config.toml
n_layer = 14
moe_layers = [1, 2, 3, 4, 5, 6, 7, 8, 9, 10, 11, 12, 13]
router_score = "sigmoid"
normalize_top_k = false
n_head = 4
norm = "rmsnorm"
rope_base = 100000.0
attn_scale = 0.151
init = "normal"
init_std_up = 0.0369
decay_fraction = 1.0
batch_tokens = 32768
train_tokens = 329200000
steps = 10047
Below are experts of layer 9 (counted from 0) of a mixture-of-experts language model. Rows are named down (a neuron's output weights, with its number) and show model dimensions 0-223. Each number is 128 + 32 x the weight over its row's rms, rounded and kept within 0 to 255. Numbers have three digits each.
Before each expert's rows: a language model's description of what the expert responds to. This comes from a sample of Wikipedia text that the model never trained on.

# expert 1
What it handles: Prepositions, conjunctions, articles, auxiliaries and commas in running prose, such as of, and, was, to, among, plus some word endings.
down0:149138172166131157106163160124118176133130232105071133240193132130144126108156129178128120096119104151109150173182107177170068163042108115111087137151134127118084130106133123168113117152188103103123111105130114095175100159192091170143165161187132125103107101103106152097119151141188127143144148147146137126145099194135119155143129123103140125160134092135103122137180110130249108138161173185094136159112169125110143171069135143185099132101110131158084184124117127099115136094109157168094150133201126142134114162105153134142177112113191129119193160155086116120099134145143136134112112175151125101134087192087118083154149083128143150131104106106112104084180146097116162141159
down1:154133073109168103062169111120111121103141176112123113108147101120187203117066126128137113145176115130086166137091162100099111131175114128153112133080101100159101162136163156135172127153097098170157124090171146112133181079113147057103084091178124113106122159130154139124048093091140095188105120110157160129095071135172158126145106176141133101097115111133120084149110069152173113182178056140080162131123132164185069085152147101141096095139207156094127093138151147158120156097107080064106162156069100188154102137137085123102176114117195130116112134063135155157150144174147110146122139121138154158153131118141120136067110129128122084158121141225143169140100125082144094120131
down2:147095157080071115125143142154053168108111187127142149093155114114129170098171107112117147137120186172140118109158124116085149125107090144088135147171089176112134124161162142134130082076096096104099091163133120179137067112113143145179124144154157123195101125153141119113076136155184069133108063129063143181110155147163153094121138100131161090102080167130104123133176149077151126076186147186137105176077196102118149152156127075145096103113125141144099108168153167179126077166159123102114077192134128108127101162078132121169096145116138104169057137167149097170128113100106099126155131132135179041111131117115088164135140123151182171076176170112116121185080108081133108159099
down3:063101133115151153184095145105075106176135150135123164112134136146054156120148119171128129097157082087120109130140127154150138117186132129111194139122039177153154113121119161142143144159096042130122112074075142139136124116116074192087102052172154151132081139118140098094131101080089074143092155129180123130090094229117076133115145100145124110113106069116110125135174073099092125085174182142138157125159128083084111155077066121171138131155098164104115131135182131152145155153153162145168099096105100099157115106181133160138155092157100130102147125132128166114080122166096119095100077117142107078112120108111119163070108136166079184124131124053128129130072181099111164135120
down4:129094109110081118171132127151172152137145125137148137166102153108166072123155160142125078103136147093137108184134146115174132087136187131104062104179120170102143093131073153163155129140156143100133115080135157139155165128059104086102119110203162128125124128171080133155141097193073166119143106101085116101108148188118156109137121067161115171131105154157138096129173136087117103140150096088164111087173118137166204138081189027115149133151150138213084163096128085197134104141103117149137114139169108183117106152119109089082179122137153157113129145045154149176150138122099175110087134110105118148155080146163165102164093117104171091130087198176145135101160156139137158105147
down5:096136182110129160136101179136085112163139181103131086111132096134124136180104098090090151124093114151083095075107145116113140132135072146143148164134156118165151173079155122179136183114137117126243102104165090134119115121172117146180157068070097184109080122121108146195079147136132158131149132130107080104158115078101108125187117134077100155156090123124091148151169151105146132119146157169200185094154107112153155166170086088088121162129149089112178119104133145217145117122071152122143174121127135116116100125150155106173119109145120089108200164166133079115123113118142120167119093170134093202170147212171119114138108115124098151119093124105124133167127166176063135135192
down6:110116187140178110098134129078127167097174130181168098138150146112149109133072143149081140047103143101165179107102133115157144097117173110073132141116095223174149201142161124167134116146167128111132110139110136074137150126142185166152133116147120136171068129098091163152182043111148078120122167126134085124170157104059154058107112107111156091158135113111114123091193094188137107107155098168125124084173172156072139149160151146113142116116082078159111130103105112119112115138116158137124131188136122142070110135116108120088121135132199162078143165139115137085099108173148149104077111067099068172161162088056088155115110144190124166174097094125113137132126132111127099152154
down7:102111140113113177133130175135085055164184180103124121128154120124144147155182029113060073118142130170113104113177162143110084146100137113166093107129102113133130129092097128148130107133159097087171089162183130126136144169165061178149193113127133117144118136120158091118116136089161102145094147109143058123137179153128154110156179156150092113193056137145131179106126174133107107114089199145105126023165113151094113086137186168186156152166171154104131173132120125154154114123114180146159161179108153105095137127128084186100080109165108132139126133144105122137061145156135123121106128115146157169093137167122047163088148103143118099118126091104118157148060193133151140111113
down8:136095085169128102114169135173127135095088163137153158132127080112119103112123066062133108145153172127101049095140142165163143103127168150065116111118084078101126122191152101137176165138100168121118117133090109112168164174153106146114155076115101152127120056141136135156149137137104100138161130114129103181124133080086099090141114093099154127139170109151144082148105038115138093145071162152102146156127144125127084114169122108178069111070201096087091132169143097127154176134141146092073163104156136081101146150058140130201112141121209105126057132159140108159118115082135158159155153130141119103154119164057143146178147116173114093072085143069115177133169195105124130136113
down9:063129108124133135099185095127102121142112091140092133104131125120154159060100072136112113124179124168166097190173044096085083156205154133107102090090121117103154160156135033129130083148097129113146128142089076101150109129156120161140109098097046130125132177116152182124137181119163192094149120119134085115123093120117090149195122098097089067096126195141086169176121140153184110112151082144115116188144148153131135089110098093064072091099130173096183114096132173140174128116159166095123097111157163133112195141098113114116154132122076120209114126138096148136106161094126149134145122092123114099128135132083118107117172156152118116153157117155134114127140140106195207165143
down10:095183096096153168181104133151155159128133182105101117128080177141050175125110172143104109153158106145127143153134088174076101137113158130136132046085053111149145110158117108108127168184152152080100081193173101131192086117118147145143123136156167114129143090134056115145149110154085100148108068161091120132111130109151147120119117154160090134147140113155125109072106163153122108097147069183137123186018147112133151145187141185180090100145128159151172165164125133157137135081143124130132105113138076097157082071147099119137128155101130148172107133174194110121187106098120128173123156131064155072078141173190155142129140153161143117148163128173147153148118091151134165141145
down11:149125132138132091070151144166139117140179148159120141118078181122127145129089086090161123131134121156091095102118133144094177122097084149205196148141235141116094063141126182122185131107088088149170126150145157137159140138091162102151038143090078153126146188172173109112138157156105130109136139149098075123139112144067091141131094124164128182122120063133141132094154154052113088083083121168117124113143117134175166158117161101152138168152087148130177123142096145120182129146157077144089120089108166144153186134141137088143138129123177110062077166080157164126129088138157144139182146113146108181087150177169130142169115144103118107139198096144150111196136132191129119165116
down12:227149117089180108119139104162105094118135098123151137099044106177065122105112178133132149209155180083138109101103124118145176196120122070156095125113136127169108129151078163144120114126142177151125096135152142093126095176082133064107107128119120181087131051141122172115089120159111157089174183147139130117183088116129123144130191138122088156199117060111135124137176131098118144078176143101117144129131148173120113096198134054141109121164103082125133158093124076100142134111144159100114106146132131167073172126136140078120165089108155139124058130185153152177107077100092095137080127115106134104100125113101178116105122162107134094151121056193118106157130129138135130080140
down13:076105102079102083123176134144130149149164081135092143140155138150109153129149138095155123110149138133140112110174095174148118120107146131126166140066116223116180162132119179074065125098113079116121155101087169095091115129156165097142155099079154131157130179121118092147099109174107130146102119039128152092145129135107131163134081148103130197080108165079123142120143192131084150116095160123139190142143097189124112112144142061126136111153118146183169138075212100127198143182135141074104163158102135151122125133126159184163130146125097120051189134148100104131139063158160163130152084132163112150124123121149134170148222107071079156124147099118130153131136206101099104119128

# expert 2
What it handles: Pieces inside personal and place names, often in tables or lists, such as John, York, -ton, -ley, Baden-Baden, Kazakh.
down0:134122118155110083132144152143144106124076063094153131155226166107137171118124148142155094142138132034105167139112154151091127141149047126195108129114141159131134118114116141165131157168073109024151103089081139142163173138180189102157084158089139140143149116143098122081118127186124202098126150129136083133089137112169118139102098135125147120139153082119124173095122077134074116195169111108127153124108099082090095093167078086145168112112109140142094190109127101093146092063146170127115113090115138108168078095174132098099148143143129084096167155159085193149087074105160186157109150112176122111122169110141110145111106162168163142171106141122178101143122155147175144090113
down1:136172118117092094117089124165112145126116124115166156136143174130119081087158134128137140161145131145112132126155086126117146139249088130150196121096137105140170125091118115171113111106205122146154197094128138134128150145106141087148124076154139115209111119110169119122107111099128096142101171146182156124115096066067143097105146133178156106122109141127164130128121189100124087122100169128103193091111132134120110123081062085108084122087177118117139110177129195131107201098107133082097103143154125143105137117184145115173096096133050073119052104123182106107133113144175194180151182137114092169093106098136178096081142197056178132122124146122134143106106166119130113170159
down2:124168137149077155111133136119100175124113069147137184146147113108165149114096091135147158079147142150197133140113172102133125089118133155083184170137137153110118139171109098065137117086084120125092136065151124154055086151144070113216130088088102118142135145146124170110113126138154131077142138110139108169131131159164116146109180138143152124141111108127066130116166131167131038085172131136123157138153122143105124112077176179092127147107105152185093112078131109130114181103092112167112127116113118069214088153061090129117114152135127078106160167111169108095094135103116173130119157065075210130121125138209077143145143178146123139142132133089113171081155093113158166042155
down3:130123117150132119116117081146109137099116071143151074159152141167142108121176172162139110118126151138110182130060139115145118139193139149111178120155115195079113084187149116120143066173090154123143109081150169111067117132187136136160150176098128087155111171134127111137166065119129138161158119167117073119102116072132071162151141179105165105079173079116179126131139155168117090114197132133218165164158124164131114170130182198119101131133070190121100120154104174134126078165186088093146167163162126073133105084111161137138127098152076187133123109099140085111130121105120156167118148142091100118116174150195182116164135124093072159093113129095058163145130136151111138124100
down4:131110066124154045082134069119150097117131238089142112136114121120132174128109066091106098065093145164133173121125146135180143156112169099055095127155123116141095145120112165132092093162121177112060180131102138120172141144112097068157164108042132142133163118199156115115123137153140140134099160089081128154145145157115170155097099189091128151127128117114160085144190125112110154148179155160147121160171181121103167119148127130137095151089110117121162111133135070109124112110140098126082149195176081115107140112110113171097158107089059118174037123145129079155171118123161137115097133115136170181123119132205154137112146137177119107135144183146167110087110120187105116097148
down5:133106179106144122110131178101084096171166159114192142151174088116184168155092141127156111158113170129162145084095125112135149175095073171098140122176176088146128088105076151144128118138125127118112069135183153134100097082115130064053123103158159097156144144190133104141144169128068046114112030087147165107157147101117117133148159054155131124164161160140153103129105123165079166148078103100171115157101105150130140156069106153100100124093120116153146161135110115124110123125120135116099117084149167154195096160073138142101159124093058121103188161195083157127165112105112097156151072152150119091161133158086154137141132076074169151091142183094141071114146125091135146124130
down6:137154124094182103095114098131083104144064136093102169090120128193130133158123092117137071078149157099092107113130082164124036110123132089130145114148114133111136061188125143134100122161176164131173121076141147136126147185129137136139115134118143075116187079150141128137122145137159136076132145113090141105143129127137161194123161128151146180065079131134094125178148153081150175099082084116147148098130162056105189067053127127168138082113103158090152196103136134161132202065117132133144102089152094145166168105166134097136145127167103130164130145106176090066028089145147132031124127149144133110176154123075135155148142103137132125139149169113150085158151151120119097127134
down7:157155153096093095123150059089140149109124143104157075094061094113154073145102082102132122111104170157195132101134121125179098136086065158083136066115103093113117141123146174089182129079141164156147088136113144145134158164131113186142114146150147131118130143174164151146096135179131130095181109142094152141157138112174173143149134122073179092105137097117137140174114099192144142109143147101182147100179135080104100121130131090148187198046090076115145135101106127129164140089137084118092154110106124095086168106101116139151150157092150094123198133123150138116191154124161082179159107091135132144137120181112173185164146169080071127151124046188150099148182171117110122113081
down8:111121162063124162102155136154117128131149109137107125142115184157128121118155074180159178040140109132125136148156113136182114103129106153144139092108097215120078117140077113126166152075163154205150136160142129159156114123123118190092144115170107096166126163125131166136110093157097083151120163163098176167145166110119123105138142121132122144093148116074231116112125091103070119112085145132166109122073179165111163107158111074122158151133089157009123060082110114170139119179083222136124147161105120123152136122131126088102073110146145131148159115115195118094140135099141202098123148107107152141120154160079114135147095092112083099095112141108123101186134094177128147139085
down9:125130075160109148107141190135081097093117184110166133079069119092186147135145099127205108122117139144087177170137078147120132087107170080157120125139118064173074145098110189119125096151128117145059144090215128144177102122162141107141137137172137146173177093144127168197174089134085111144077104129161122071119197154151188133130078185114167131158159147139131106077137139133106103119149103134118143126113156180089081131137090086121083128066096139148139129121132065124112100127160118153132133134119121084133149133193115186107136158195095144127091102087100135183141123115165142148137110169117092128120164073100155131143142115199075114087140140121184117157094067149121089089098
down10:105153140130076159116175094135119070155102109157199148126155135114098144068076087125187205059153138124100108129154131164138162173069165109081138110119129114080112122099158111131166177109103120144091085100126151103149156135102127117129143095147159135078084095083113080103116085109152119112131169067079176112136167126147139096141114133110119132078141057151122128096105180160140161178130087118109156123167104149118134143083128185131121152184177128161080087052151098080160169133118113112108108086152130153124095140204168148150108144112155110173177137105142078190151113120130165129118185097043115115149159123098136142132122107176152111090136126131128043103165067100121164155197
down11:113096153091164115183105153064155126148152180076174119157049154132158139102133142190146115147142152153202205095172100151125154090132110119096100087119132138129168170131138078137121110118157075126076135100143130100149175076119062174125115106198141165145157148117106146159108136132180125147134150110129189149088094161109144088153104137145116126126148136107127068078091150173126141159064159123106156107102125146120130117197155116127100134169099159167055114108130124035121072126163137101134149108184116142109004118110111147126116111194137145141080130139156099099133100125111121136099137113125152101192085123163110089142101073119126140128190085100089190099109154112125155171122
down12:123153207096169163125180108148116128206114103082066138192115195134107162093111138100137154113129084083120131183098169098067107155181144107108130147188174175088144133161133145104211141063088139117109090135118123115101108113139167177149197104150179125110117146132122144149128142101115082069216179121142185139114133151151089108134119111106111115107186104112128130122118143092156115128067105174194109113113139164151107174137120070171109165126146167095098105115136143123157190145135148105099145110133164154152096141155123142110193235121130141087118064122061127167102130086126153137112114166162119102120098118079109184082093144143148117106128120137156144135122105148131127100186
down13:139117115232131195197144146165135109132123138154122074171054106134087161066137138128185107101132095145073087169073099144151142114153168095137099131075095141168128130079200115114136113109152153156043130138142123158112157192128077173148153166138132102105115108118118121043161104132129146082176203100136142130123185134149088126179098125075103051105071113125145131108152135137126162092088129177195111130063172169122092156156146123158112137144094169114111128152156135169137122087135090151158112153076126125115168111128092160096145179113122168193164163118113135144171173108108089104123062141129171146119139126105098178125111100143126149110163144111097085121099140120137135129082

# expert 3
What it handles: Bare spaces and short fragments at the start of common words after a first letter, such as ri in friendly, re, pro, wh.
down0:171096145087099099173118089100138129111127143189127167167139132109084157052162116139140168077075132141158150105137130102129144114172159156131148223198081136127122098101054210083099143144115157189078116128152138116128158076146130156140174094113100056145103157117106078154132152082140069105076077152134115070134146130130159143117145137102166072105112096144118172129114140134191145112093119110123143178135143084091082114117102157093131133097145115152061157151149116136173165116101093139222098176129134125101144095135152079109153115149144127119162106090118127150102129151171104178091158139064103089185149097179118122097114126148113103139166154104105127085098160155116137163039
down1:082066152128178103171131118061116205150204191102164191109177109137091138123118220164093108152112135106155165142133111144110154178129141105118072089124170112141169134087092077154143174152172107113074139191083116130159126148083106114117125156072146069138087109127117089169168119147078102169102149146165141128105146161166150109125155155139135110159045073111191120139102090116123094142125112141139162160113137153127158095119107061114138178156148089104120134127150114123086136113201148142157107112109098135161142153109177123088119100106106104142125090111165120123145113115145166109113101148106068173163094110152130162120159104121119180090072110131092079187161142113124145167224
down2:136086076098077107108141180151136143171126130052079091156164114086149169136144164175140157058062125143159123162139092123157182093138170126081107103133098170119161168140116184101095136124144158114149173093129091097159143192058114153099163125100117107141102109081173048160133132137149126141104106129133148134108160119130148096181195124101222127105099131179164151112144116126118178111085124118138071129084152111119097137155111099067095149107129054119108072128143090162159145156155096156109102080148071107065134147076171123120108123125159131110135128161110221059163138122105107115113177154144102148138136136108162106116189059114119116106152112095101153095078156135144161138117
down3:094139084115116144158140025131063162123131148176135186118142149092125132187099107107165133130103170126160180167098109124103090142162165156174098118160098149092116158174111152196169131109154160157194116119143130153142122100102066089177131163188133164165086143125059086090109047136157135154154084056079143225129065124100100162105111136179115091170094138075084109144130112088133096140174137162130137124096152160124108147111149124115138128161128150103108148093147176172108129142135145125060101108177105167174103145195165121179144095155139176108131163149144121180079115148158127155108148128112110174112126155166093115156099101173132146152129102118135130119172095141075083119143
down4:117139136125098124165124120082154134142122120132073119093185149145228136073124152233141123140177124134141181145182116144119171137112111118104131102076121142082096152101124154106109128107103136139151093122114153194163134107034188092223161126112055112122105173157141146129194085128095125166131056156079133096155103150104158086087163127077144145159126135156240087112124112100148159145126139153088144107106132121152105128090124130125160103103151072124154179109095085088138094102130089168097147194135149167134140138164109119111171147141125095149122122162138151099173122126156056118123104141172081113144120128155134183149136112146117160152126158205147083160140123125107167173119
down5:094142186110128083143139149166120040156159123103149158170158128097120133143134139162120148118141120160113125192145141176127103168113178122151218108146191081123048122116146136130159110183178164167091108130098128127119179109092142138159114139135177177113122119207089124165114140139167161161160136112145132158189193085114098091087134152138105164153103129163164135170131078150166131159179171124125116155129096129158138136131141123104150099129208122148148195167077137086133134090056136167126113165107111127060157155088105096107158125174096124144142159197112058136127108102146168130114100075095105172126118098110156083151167139072124159093132117214136116155144125143111098154063
down6:154142112120179151121107177156156141120179119113126153171160154134080139116112069115116141147139157217116186148170130149072099108164097102110174126141131100138157124117101143185137117072098150126120196112102155154121194121129078145109200166022127120083125124096114122128132081186197092128169104071129127144149142148152108157137137136162106099101117063118117101133156153149147162159107178122129145101116125137125141149147127138196180091111084183054126139131142101137137169203157179153091170137145143133142146195108132131155160113139078170198175144180133167136135053117111126140129145143173098077068133159168107175107123124089124125150153128072135114131179142137088131103192
down7:124155159139123153126136105134149104091136110116114166142148073127123115107106120092088138162143111185128106108109136128114127092127117186154087182169113073070117121131159198119174129065092141055137109143134199178088170148166150154124138149115111174145088139108103144135175166128095147131115106126145153142140156072103171140079089108156060139147136196145165196144115149157107136144160095180153166170129098134046102055103139080172143146104069179148103158121118069115150119182136107176113082084145120185064173094110148163134068086165160103152140092119070140151124116087171093138159129158090169131083129104096129152117114150130114117102114112191206107123075163116149096147101
down8:184119091118136119111194137154116127115134101155114150108150134075086106180121126129138124165098110114176114136093127104179106110155170114101157089159132089175122155125148102112155159153184104144095045182072080166134120113153120069148118119146109111150139148130098113094120114117103122016134112143104129173104107111118136145110153159143174148132131167177143127095143118130165119200098101104114144100130078128123093244199178162106113115151115148105109108125158115114152075039208127092098094096139116190065093140127172078150149101124065144145132091088127160159066082112153159122129177155143172132180157178108131144094141103136101128110116162058152093107113107112141133082138
down9:193167147134123150142108174057136095138139154124104152191121115120110115159142127159097133111127125139163176154190133147154161062114124116151125112152113132132170099117119114148161154091048127077130193163185141116121141134159178152140174088119118135095154163160127127133147125155067177091150094130111119128052203119099138161143133223189113111089106214099091116103128156168142112112181142189182102078092075111102137166125148098091090123184154057146110149120170059124146118156108133095128126118131151138133062118120137128129167145114120113146157107152076110143120163120114152115144169167104146055078074074128155164105105075189133129154125136139123114102107141120196078161121
down10:119178105095094125104172121117100209137095168095128167088139122176148112085166093148169144162074120160104178142098143138179110128111186131130131148154142125124146116145126185172094176114155136105079084075143164095150090089118130108099126120123106157092149137104052123197104158152147133101120108165147108082124133128153124126119169154195111129152102122123136123113159107099120123093158108103086175172086141111129105174167181112121108081208066106098106083175137137118145098121171135088161145104137166129069173128085130065085173142163080159146076152097182129131142115174220127134066109100115103156119102119174160165114125094149109189101160184061181179125135145121111127126177
down11:145118138120136141192109140177164095161076093098124099159144168170161073160134146138077103119157139065110101155159216115123084110088150109087176205114138159114110098173133138124120182137156105153113159103089122185114157089113124157191113121195112120139111126149137112123086185102135181110103148141110121131162137104059154140144080143143101159130111075089162097107140095117158072123120113137134115165116135095148162106109096131123176141098076154140206121114122157202135117125142119157186138161168158130163146142156107117144150076199132166157106120130136086060135180106157199113169091147127131045109153175155166153163157160157119106141144206119093145095130115181111070091119
down12:108066087145113108147106174149093121124111097144137158108128189161079155123158090143077141145160089130172085126168146103147179114148155132056077100161142103182143084125131100095154101112157155149133096090139102143171088137094163139104102157095098105088060130123156161145104089128133118090095126077163114030220090113160159087150158043120160124166190120140163048074125135079112179174131158124147108142127118165125135144172131135125116143103098108103093117128127092097133175161116136121152125104094100123115100134060083149077145111102152165142081165125099113128122119166124153141126072121117098130038115159154123120180078136178127095137084150125188114153118207083127119119117
down13:176157108173139137134118093116188060079119174118118092180059124139087107167138110207130144100128158174118147149172161135118104158145102131126141044085152117136086168096074196150121100109120121082140155108140126168152170152138068156152095099121100092195151083082130139146182092135113221132118146138154178127119164116161144117076151119092161144097148166124107160148110173153188161140046165109135182130123163085196167116116064094136114128121098178104120121095129151124110150138111130115147175198101152104098142109201118071128175140121117123149146155168169143089138119108174060151145161143155115108181168161134103166138084118113138146160114116135140139149134142188162130137117

# expert 0
What it handles: Line breaks, pipes, headings and header words in tables and infoboxes, such as Season, years like 1997, film, game.
down0:113168118092111134118126088123155106106174119159091182167066112149112149055066155112117131121204164138139076112176138099158094136168051090097108131181124147131155093086134159143073158085154101153096089120081151133120149094110133173150137063201139067142124140113100115129125095146176098139161089084124135130140202148112109123098148105139115141173102136164098132114080109147134192144135124164104156110113173182109139107171140140103102173122081130104138160094156087115148149129180110141126095127109067088057071110122162153203119145159124144144120191145090155171159113147112098117153117168128155157109154106180066179132140128205095162122086116090149158108084131170085100153078
down1:195184143137113120073099108099154090159145193118126109088102133112079136131171169103143104133123087144101156060172096159129101102149031181085150102100128149120066112134110140110152163130092114163116136060111167108204128091180077103149113075090171090117177137136104146088133119101136144118127097107144093136145099142122139171105165170124121091109131125126188128099114120104130177110129088132152115132152112179144146050125105095093133125111126104139130068125062165108055139034182185168125146131176094137150097162115127152171076118101124191147137125169090164133165093131113166140140106129147091079142112144140123136144131177109125056128137175130127162138155141180140133131037
down2:100172156097130121096112089119149134122141182138103155152110190173118130136213128115094100112162136100151177180112156095112138153136143114099073131166106141167142118097196227141110122169116166140193128167113161144148110047159127138150180120068119103151173155065135124104150167121129142079122093076086190108147137133121118184081138072132123134094092119040178153100151130126135142181055140128159078083150112144121123144116138095177157136133170179180109154151140148195176150076116174151204113092097096118107122117134112127044135142089104082153182143123100170124091154085130159162119154124102163128136136164131146145091120088145109106111140111125184149118126131182116119132116
down3:121135174094126132122124129146206127123090122097136110099125086151142166111113122155146136116145094160124159046139184144162158127108152147094078074082106112129086184138135125123075122104144148198148112112192121088122066134121095148074119118088187056053154115140093083131098133171144109186141099097075130121173104117082192130133105140164148063111124090152214155156122143130162115135197136071147102163165130154127201122101147147104105082152037142147161120101157169098156121143220152145121035129137111110143081108113152154128152136135115175110159126144109140130107123171121162141124124120147097130098145159163095124136101070131090110129142145141083135135155144202151115092162
down4:163104102086146167145135133125135113152130145076129117139112156155135103118138101195141143100204125153092179053110135218132133113176115144089138197080132148152135117202119102156125164109128202155171163130112114108112155122121133128115173097117159080165143114132104172150182075105096116099177128105148164134137128094153108115126002122181196171163091123136157079116120119130146142126086140121109070126097111115090106166140111104146198168157141093085129115083152203112120131129132097096172148140081146121190048138128101133151132148149077139093099148173152071089139138129134120146134132088110171135123161106127163172142167082117074146107129081135168154186131115128142084096181
down5:135110114096129178109090170138169100119201128120127124203098102155087137143130128134139097165130126135109141108170121129204070160143095115126129155114091081188128099157141114159088143099124163096133135146164117078116152115118126130112138140152096152142173189125144083131190147122158133149095162141142136061136159117190131147158142138120142115146101180189128106125056150114087178108167176093146153096086133115169131167087123141127156117180103094116136090108187125163084212116062158106066115168161195150089153137184115110150067179131173153112143174139139190162129116094118189110124156060122087110127155063101121174145151080172126109081154148159112144099090139196128145170125
down6:072174161118118151097115158120140162185144083145095083102094105061130123133158109083054120159189099140115096147148142152160170116157114089138064188134090129127144125168136136150134183173106081154139132167134148103131124111147137107167086151143150096135135145097117150153121118156147168159162099073139154113158072106168102090148152108170098138082116117188155142185102099118145144120130156138135121083142132150111124157096131126139097124167111138122167124110100147117118138129122062194100146130121138067123112125124168127126102152121090073103143231169073086113147170072079170141097104143091108133080129239081054149191127134084082112193110122124099132088084087147056125161126
down7:090149147156115129151124088082138146131130110081066101146169142100112082175188165147118112157132136096184160107087150156103072143117082136137126123093120132162094082154101117092100047177060178180159139175103147151158057112166081132080111099074081054124115146160144160161143149111113136108141139142139154077122082173195081138121091118122145126145117097131086132168139133142154183144085151118152142149064068121131164088116146112067108138161090079215161145135118166106137169156138155052183091119109147142119074177145163144130141108116142088128109104111167099176156137188137107113134123179183150106074082071137146140101144078119146131121096095146167146139101122140123163113111
down8:124102189110129141149131119138163142107130110056108101082141092076121113092136092145149129137066046073134157081145142115145119109155127140159149084149169125119072119104182118143150118141072131145188186129130188134100080172147135071144192118136100161133165161122087183150106183127167132134126145100152107152134052102175105183116154145151095151146118149089166116146096099121136102148058117150110161146126143156095110205107158155130118116161133079115140145090114180103149129180128098084200119134109088102054072111084123092128151146131113114114135156146193193141198090190122066132193103116135156171141168180058137134125168134134124122103129167151138093129139081153137133146100
down9:154131151139111114142097127105099070106129117108143193120090078120092173145156150144149125163151144154136135142111111162164076138121115108115117110142106119121121160191129099128159138084109131081121103136165078159167213101120160149073082121117117157099162101074180136157160138158046129133120117049125143107140171077095136152160138160138068114171195151148199108093095101130149159103089121136122148074189147115099132112060150158172081134146147209128189164118107151092145135093131070130130173150183121091135101139141174109138144156128054131142161125122096091116111149099154066125145103200140082113107091147130108103113174064164141056184103140091164095100082107147095162113126
down10:170100171174137096132123129130101064178097072088176112090123128192104156124120073143079134131085110092150152138096153147169130131179117138134107103185104119108147184118167158098095093120130114055053096131080156191087124128100130164138160170096145074146165136127116108147148086154122133114161089167115092126145137116154127136170151166141115091078122139086076114161136112161208146129106066073097140151111117133118137105125104182152156153080149064168107172119118140110125061158096121138141136137147176122177115096117166151117103112164063144144150162038130084133152165134201170104122093106171138119139051159118174130128112094108105090093103093179135107112155202107147154147152
down11:122124078111157163129174090149142123078233112104127127150065132123099080109067137121155170104128162097106189113030108121124187117105152188100098137192160146128156164120088097131132124086114119116160116149122148137157108147153086084151106111064042135100119138188169095151145113154131121110166065140098156145154059140151129150155132137145124119129115144197147140073145141068198152104148173117148089105126143111137058085127106190134104105085085138117109188138147176099077135122125132126099177160155152146146152090172097083114149103104124115111152155132082115107146152080097086106078114162106163158148141151221116148152120121097160162158167133080159115125134129174124153110120
down12:110163145176099121129098112106175061163145149079107141087106151179106133142113146141133089176128148135132127175121181096134081092108088099109087092149129094097184160108098166120164169173128097088127180119140109100152113139097118158081079160122101227137118140126145103132156132105155120156069112113141104152138122115167164099148137118120092123177130122139138101079170122118128133130068125146158148127117164148109170109166155154113142112096101149167157133092126131100157157135138118160160137125121068110125175172108176146101104118187123099103123158097183166090135146166109093105169220115155125058041136049170081058104087178122184062132104162115147064151192121145173151134181
down13:172125153131116108074099089124186124157072153092145119207131123139088107083084149112169133084112154130130126083133101122178061168117128165133130167129140126138138154133087077117116157142161112177171123114088118073166168116101168111176089124107143182105070067143108112118174130119083144122129165124167152107098171115097051158134115065161113143133073124136112112184110098177138179101106156164111122134125123075089188151138096137140112097095091137136140134162088157080147158077091140135171111142129102082112157146150164094116080190127096117151123112145039117129170128040090123151069091100155092068127137090115121101192195112123157173127104086113123151143114126194140170102131